config.toml
n_layer = 14
d_model = 256
n_experts = 128
experts_per_token = 8
d_expert = 64
d_shared_expert = 0
activation = "squared_relu"
moe_layers = [0, 1, 2, 3, 4, 5, 6, 7, 8, 9, 10, 11, 12, 13]
router_score = "sigmoid"
normalize_top_k = false
routed_scale = 0.25
balance_loss = 0.00156
balance_bias = true
n_groups = 8
groups_per_token = 2
init_std_router = 0.0168
lr_router = 0.00271
vocab_size = 29736
norm = "rmsnorm"
norm_eps = 1e-05
tie_embeddings = "early"
optimizer = "soap_variant"
lr = 0.00471
beta1 = 0.95
beta2 = 0.98
batch_tokens = [65536, 131072, 196608]
seq_len = 512
train_tokens = 445500000
steps = 3683
dataset = "wikipedia_en"
Below are experts of layer 11 (counted from 0) of a mixture-of-experts language model. Rows are named router (the router's row for the expert), up (a neuron's input weights, with its number), down (a neuron's output weights, with its number) and show model dimensions 0-127. Each number is 128 + 24 x the weight over its row's rms, rounded and kept within 0 to 255. Numbers have three digits each.
After each expert's rows: "gets" lists some tokens that make up at least twice as much of what it gets as of all text; "comes before" lists some tokens at least twice as common just after its tokens as in all text. This comes from a sample of Wikipedia text that the model never trained on. Tokens count by the router's weight.

# expert 21
router:149136107083127129205147106119111148102123083101150123067084134124094105110106173120146123119154129106133105139126114126143107123122129139164124119155151106148108144142128133143154141127150122131165119159133122131147119143131152121112143119165121144126096141141146091153112097132109142131073110181169122090144127139113125139110185122095151133143122166173121100135142120128155148144113
up0:154130150158127145132157126150126202090134125153117131116135123108155154083087107113094126129146130136135118114157114119134140124125090107128130150107138138151150133142125127104134125130160131142137130123150096151149143134139140134154158130139102122109120161099149097138130182094055167148123144196158116138100127115099148110109100120106117116125118118117110139116099114133138145107121
down0:130155188139180148111147133073092151125126130129121105148148107113138129155104111109134101150184163101114106165143103118177119104140144123114140140115113140136137052139144103100136113135167160111108133116137151131146107130097135082139154121120124113137160115138176130088110145123115161140100126141144137150132132096118142094124137141141099141114080097120079133120115141078122161129092
up1:139089121156124143110127091150142124175129098128106128122134136083096135104141113118157120130135089088107107098134177129139114144117127120098103084148123121067130120126101131092177154161116091096145125140123140124162124143183110164078130183135145123087140092085124144148118098136145116045120106136105152144115117115193147156099170132164112137179133141124137108152157145164120128088113
down1:115114135100103103151115134161156116135133128121137127163130126109143123135148186137108174117156147130114157162150119090155131136145124118144124147155137131102143120082117106107161145131107117106162123123087138068060152155130092096112115159130130124107112101109080136134111142160148161160115102108116109163104147132087116112146148153150069132161128117126109162126131109142059150115087
up2:134129127114112122139120091143140151125074152133094132145120135160136134113141154166097149128096122092123150153107135139115141137111134145145085087149120157142113117148114145132137174164128114067151130140160128104136123158142135111068151158167165132132126132127098138138120098126156113100106111167104158098140105122140147146142087083136100098153137123156139105160107117146130124189086
down2:128126151081168144108163167133123114131101129139128157092167124087136106106101149132133072086105097141136114137143163144092163101038138136136132109142128135128091176153125135117107115130122082100130108136139106118122125122161084116140100120136123134172129133157106100123104140105163128147120127165151142117099179108120148117136097095101119114111149152147151107134142104128124149101131
gets: "0", "8", "6", "5", "7", "3"
comes before: "7", "6", "8", ")", "5", "0"

# expert 2
router:143124145120121152171131094101121104134087112154120106167110094116131102074137146074138161126118158155080164139125111095153147111105132122180122126105113122172139107133101131071150118120128110131131118071142125128170154150139119128124135100120129086095101099103119116137133100140137118148133096124122136148087095119133101191117114072130150146130146142156133132074142102182122161126154
up0:160130189137135157114160130149084129135100145119139147152107126114116109119109118173111085163096114141115148116149142136111111085166110122111136137123147161146148130122137076132133132123116122131120123104114106173123136162100119133133108136126131093168126083103097180154116100144125123130144093094161127132132107124074096156133136134139101119104112128164116131090130155154114114116132
down0:121137112069170132152090107129147134103138116112144130124156142115120081154109167191116152083109168139148123149121179128126114126127139142127119108119113177080093124127115159139125103117066108114149131142107067120105130082116118123111089131103130133150127163080122101139155128129121096106134142142101129120124105165178137120102115129104136064141124127141136103125102171109143128164124
up1:111146110117166115148110119111167112123127153147134114140114148123164074104124104120101136112175138161135139155158172134148141144128146137122113127170118186110123120156113147123108115190117125147124121095151158165137096109141141130144101127108148156104111147096104110176140091113098110136140064138157141138146088150125149111131141097096106124108124093144112142118144134127105119131133
down1:129095109150120136142147102127119118110162130097132075131129123143124167131106115114160156129098153127112145144167139147119087175124112113134107126163141117127118127144163157122116124118098140144110122109138150139122147189139103169123141154159102138140165103090098133139102134157176117112148107118117138138144126143088102161115162135167155115140128126123126058096150134078143118116119
up2:104110147091135135121146112121117133130105128141142106122107118119153156114120149093126121139128110060110147120112159157125160124075097120163153111119100104157145124165127075158119127168133128098117091086158142122115160123174145118080173137131110170138130101106107102108140133191119101118114129136128140103133124115115135156162118141125162139135086121112126116159115038159143147137133
down2:118113145103168143085094095097115142131104196136119128105156127093121155146135128118116106136102072124139111129152083129126147138114099115116194130124142079123070137151131121127130112120161132159129159135195134088110098143139123143108116153150139099104121141114181136132155139141191139104097142132080148152159125110169122122132139161096121122140160126146138154105117146091121119124152
gets: " ", "0", "–", "′", "°", " ("
comes before: "1", "2", "3", " ", "4", "5"

# expert 16
router:133141119112134106203169117140085122146112096124163145106072106159109112129151191146146139112130122130144104148092119119145134146116142175162106154139128088179121126107095124140165154116144158144121117127142105116148165148109146123120128145150115148090128175142125110140106103136129140145105100171168100104142117143103136118115112127151150132135116160161138110163151156101141133152107
up0:120103154172083139116145110127107157125147101112112188143136112154129117142142086167113100122084133116089159128097140126121145202108125134119116137096165164106149110113136105176128096095100164118108142123096102122177132093136126160135115150126169156121183148128149143150107133113142124130125111166175182131144121137102121156117109112135156129136120095140105168179143113111137113126141
down0:141107132124124099129139122146141134170125119096131126136093118113135098120150069128082131133150154110136102100102127116125141112139066111167150107130143105119135169157127151144168142122099089133137146106143133141164117117155081117151104082111175142125165091137070142130143115128085151107107197138140109137087138163134117145113107165133119139171119109124109128092113157121127120146159
up1:124162156121125131134126143123163126133154097162133171145139144115106129102120163100166060134116129139123119134143072124123168105105127148109129149132133156139182130133083123097141137137112116142085135134098114080122153120115172127094134158143120066145123153108118123146110147125098123109139130136153116139139135084156150143131151103150118107140122131138134104114175120108111105102094
down1:109143147142145076113066116142089098113116137115107096125139155135119136128080152153135168143138074131137124089121124143106116116118078164098145158128122108097132077071158099134089136161147127146150140109088115142126124103159172114127080155135147116104106120165121149125149097162110183108129147115112109122121135123155120161158152113125157170104120143143128127122116144150116123112145
up2:125117183176091109116106128105124128138130111150087159130122144129143141145122112163121158109083142138141125126096143140150163150078120136111142122123168135125107131143136118163143117163161134133159116110149101124121117131115142116145140115139140145162119149118103109103133092143155111143092082158154096144099113156101134127147156148119170093083099108133146158125142093145152145144125
down2:163133122141103115152138172080136071186124075135110101095120122121133089092108115143118129145096124134079137110120119129152160123137122109117115158135153115180168094149173166120112134120118076097111129101145115099136067137110101166115142124151152120142144101112154119157123120149114135140128149153134112102116071126141152142168127163195152131107150165110152162137164157146103116099121
gets: "7", "5", "6", "1", "3", "4"
comes before: "–", ".", "',", " (", ")\n", "\n"

# expert 52
router:122117139137142124153153097120127142140112170129136097093081126117127137135131114125130110155136111123123118142166148156134108162143138120149160149115090133095131178171138128088157141163116125121131111126130122108124141135112162085126095139149104115140120159146110121128116156103136145135139128147139143109073153125137135157120134141141123141135104141124137126123151116174158093125100
up0:107125150135123111145116110141120115098142161151133160143123164133121149136159157155119159117153132159138129139094128169130133143141136114151191128095127125117148086122149106129113119162122116112096142116113132061157131142183106086150174131138146099137177146125152087125112126145105118103158108135114129134182115115104072127126095163140137151133144160172125087122137126181137109149186
down0:133175165081103164120108127112110129107128136127196130109122109147118085172085167119170166091123123104155127123118102118156079143105147120134153122186135141118168137156122153159153118076103133093152158133086080147140129136139139113147171127138124185149127130077118145118158114091138167108141106143082115108134112122109117095116123171120143157114116107104144137120144117152131132127096
up1:119124134144122144153174160141149129113135124110120139119148130117117112106149181095127175134137102150158108169099085149109119152123169115134151123136173139100118186126138069129146135106114084070152158139121162140118168116148092152112141129129122132128139155145122131085099115121136113128095123124172119143139108170171120155134130125130141144108145098118113097101111151140120121126127
down1:116130107138121173121187113117136155173103125146122107134148160109108153101102125137103103110123141113153111113132101159131136168138103128133167152156150132157116108134103118142100078111134104141159115147157093089083160131130097136156157160083100155137121093171124170112150093115138121106136197157119131136118091126116129112153084149120162144121140136117090112154148144119136158146104
up2:145170131098144105121178071103082124100107122159152111161110135119106161164120092141190150129079127091134141080156091173131122132167107154130124133115137143131108153117127103136164134129115132129154120121156129164095096137054134077120141112144106140139104160122143131086132104117112144156132120124098128129089102095088137138142088115150174147085126144114123133121073090119146118084175
down2:108138181152129145129119143176117116132148166137158131086132135127118144159174127138151099131102146102142175133126087127134161093147144116172127101130123129114173133147114170131087136115113113101152081142099140109149164137113148116116131124117113101135118149131112131154149109138124141100118189134142101098128123148100118143127120140138171116089156139105182106116101126126145162148127
gets: "0", "3", "2", "4", "8", "6"
comes before: " |", ")", ".", "%", ";", "}"

# expert 19
router:142143120104134146165129106141126095156127156188138111133138119148150126087114123167141153092144143125130114173130119131165140110139125141154136140128082129091117149106073129097155203148135128119119112143150128116110142117132123090131122132149138133134111163155155136149138087113153129148126138172104092110108151120129118154107145109077153120098090169075110127147113147145134133091119
up0:130138135166135128121145120127134128122096151139124117143119093116136135103105117092135143132146172093137122143144124158127132169112086127111121156122147124110137161163180125142160139091102163130150108146143119111132119145125086172100113112153101155115100104115136130128182125131115119157092126140102162132112096102120117103096154141078107125128121114167153137185142167104142140126162
down0:150140088111128101081128136122130127147105142117086117140156100136167104132136122118120151107158150115134152144111124157120131197132142152151122169121104191143146095117158143151117135099133083165135134129141150089202156151093106120095118146118134147073111122108115182136169118134129118132135096097142144146082135118133157123146090107121174137118075106143147142109152150091081125110079
up1:154134175141168093113116114136108091132136140105121161109137118119132075100128153102107108131127127120118147145106140125135130144163103166125109156154158114144105146121136130108104160120138114152126135127130132213090112118158178130108161181136123157127102144114126132103097166112130154177123105142108079142161131075123145132131171140131118155151157163111116188148152077119114087158161
down1:086171140069164102157135117142084159142136159129099134092135122103136110121123112123122170135115163123138104146121180116118121147102075128099143128126105123121120129144144116097101089070114123130133138178134131106106160133117077128117123120130144157133104133134142095115149122106127169128139134145131134121106121145101125134104132160099129148106117184139075128144124148120112143115141
up2:154130132129140137138142136123114142121133141155092091158132145154133178126158127122108142124131159143124116162161146132162176158131154124088110136097125091107149087122163109147117114106107118158098079109145178182152127103119128143144144100102123121131141183106147121133127113112117137156109121140150130092131113112091153152197140135162124088102125138144135123136104141127125134123135
down2:090131105136131104126145136183148131165138115142132154153130126118109141080153098087104170129083160153105139119132097149092116146050147088115154119132135151117126140165118100121112128165130115131097040165132163106119084132157123114148160116137136144123127177158130134154126123145128132114130120115105122168121126122126159133122125176128101145121084109133148125145136136150133168125122
gets: "1", "9", "8", "0", "2", "3"
comes before: "9", "8", "7", "6", "5", "4"

# expert 5
router:136153126108107155151138134123101157124103152134119146135092116110154101076144140088119149097121134115075146123131114120167088160089127112187136122112134116130087127103120130127144143126110135136119131088139116174129154153136121104154137148130103111108081069124129153118126053132159087128100080139132112127121121127109125128154119106115137121107133139167131148107115136164161118119123
up0:077118148115131096133140141163103118136151135116116114151153118136108085158122189171165149160147136149119138122127142152092164160130115099158128138112138124125115146097100091084112104094115100119079116134168113078138127139119125122153155130088110074158134156126152114088157169147128178103141138115122108088116164164157166161120136120141129104093116112132167123143152123125132127122129
down0:125162118100133119110129166129136133135116138118120133117095146117105101090101128112127142137148160156078112131116070145113134144161142161110115134126157160101085110135135117187126092116142121141130137151119116129141136117137104154128113117144141107152160122123132109096134175128139143127169121101171141141175130139157123113141133105197149085125116114126150094123150071130110177136088
up1:124123128149155120119156174139144152152103121105074099146108126151104151159159140106158140144089116114133114159166124112141125151097094194156120109099175128136126125165141124093136113119134112088145126161122115148120153161154065134105134136100160108132121105119150126126136102124123126108135122153121129153135104150151131179143118144089120118130138115158104087116164099120106167100137
down1:145082091132129154115110120117115131093123121116143174110118135128163138127147121123108097159113171084188121132114097128123137118122126107101100144112163196096170140115168124141121113139152138176132156113129156121148117129130129139095137101144144144098123086118144125147114141149127133080105165136170160084112164133128082087125090104139126097130096131146141135170108159102131071151113
up2:118156145109149139116125093161143093090124076145153114114136085143094114088125121169127107128081115095059169150135099144122155113108149158150148134088076130112132179134153158095111068130056116092156119134168100147136143148155102097147155149118098156131123141145135133114110140133135127127122112140122127109132152153144128126120086122160121092087131084151120125150152165173143128120135
down2:134162183120118127143130125196128084114128110065114134160135175100106134129138136166109100132119138134155113108101145127095151115138117113107126104162108126106146097124113126112105106120129152126135149150115085130124107152128137102107130131110054147112090110168106168121163099080079160142162116125131139122147159125140108145102132111136102157145107149130124142126120113139137162135136
gets: " ", "0", "–", "2", " (", "|"
comes before: "1", "2", "0", " ", " Died", " Species"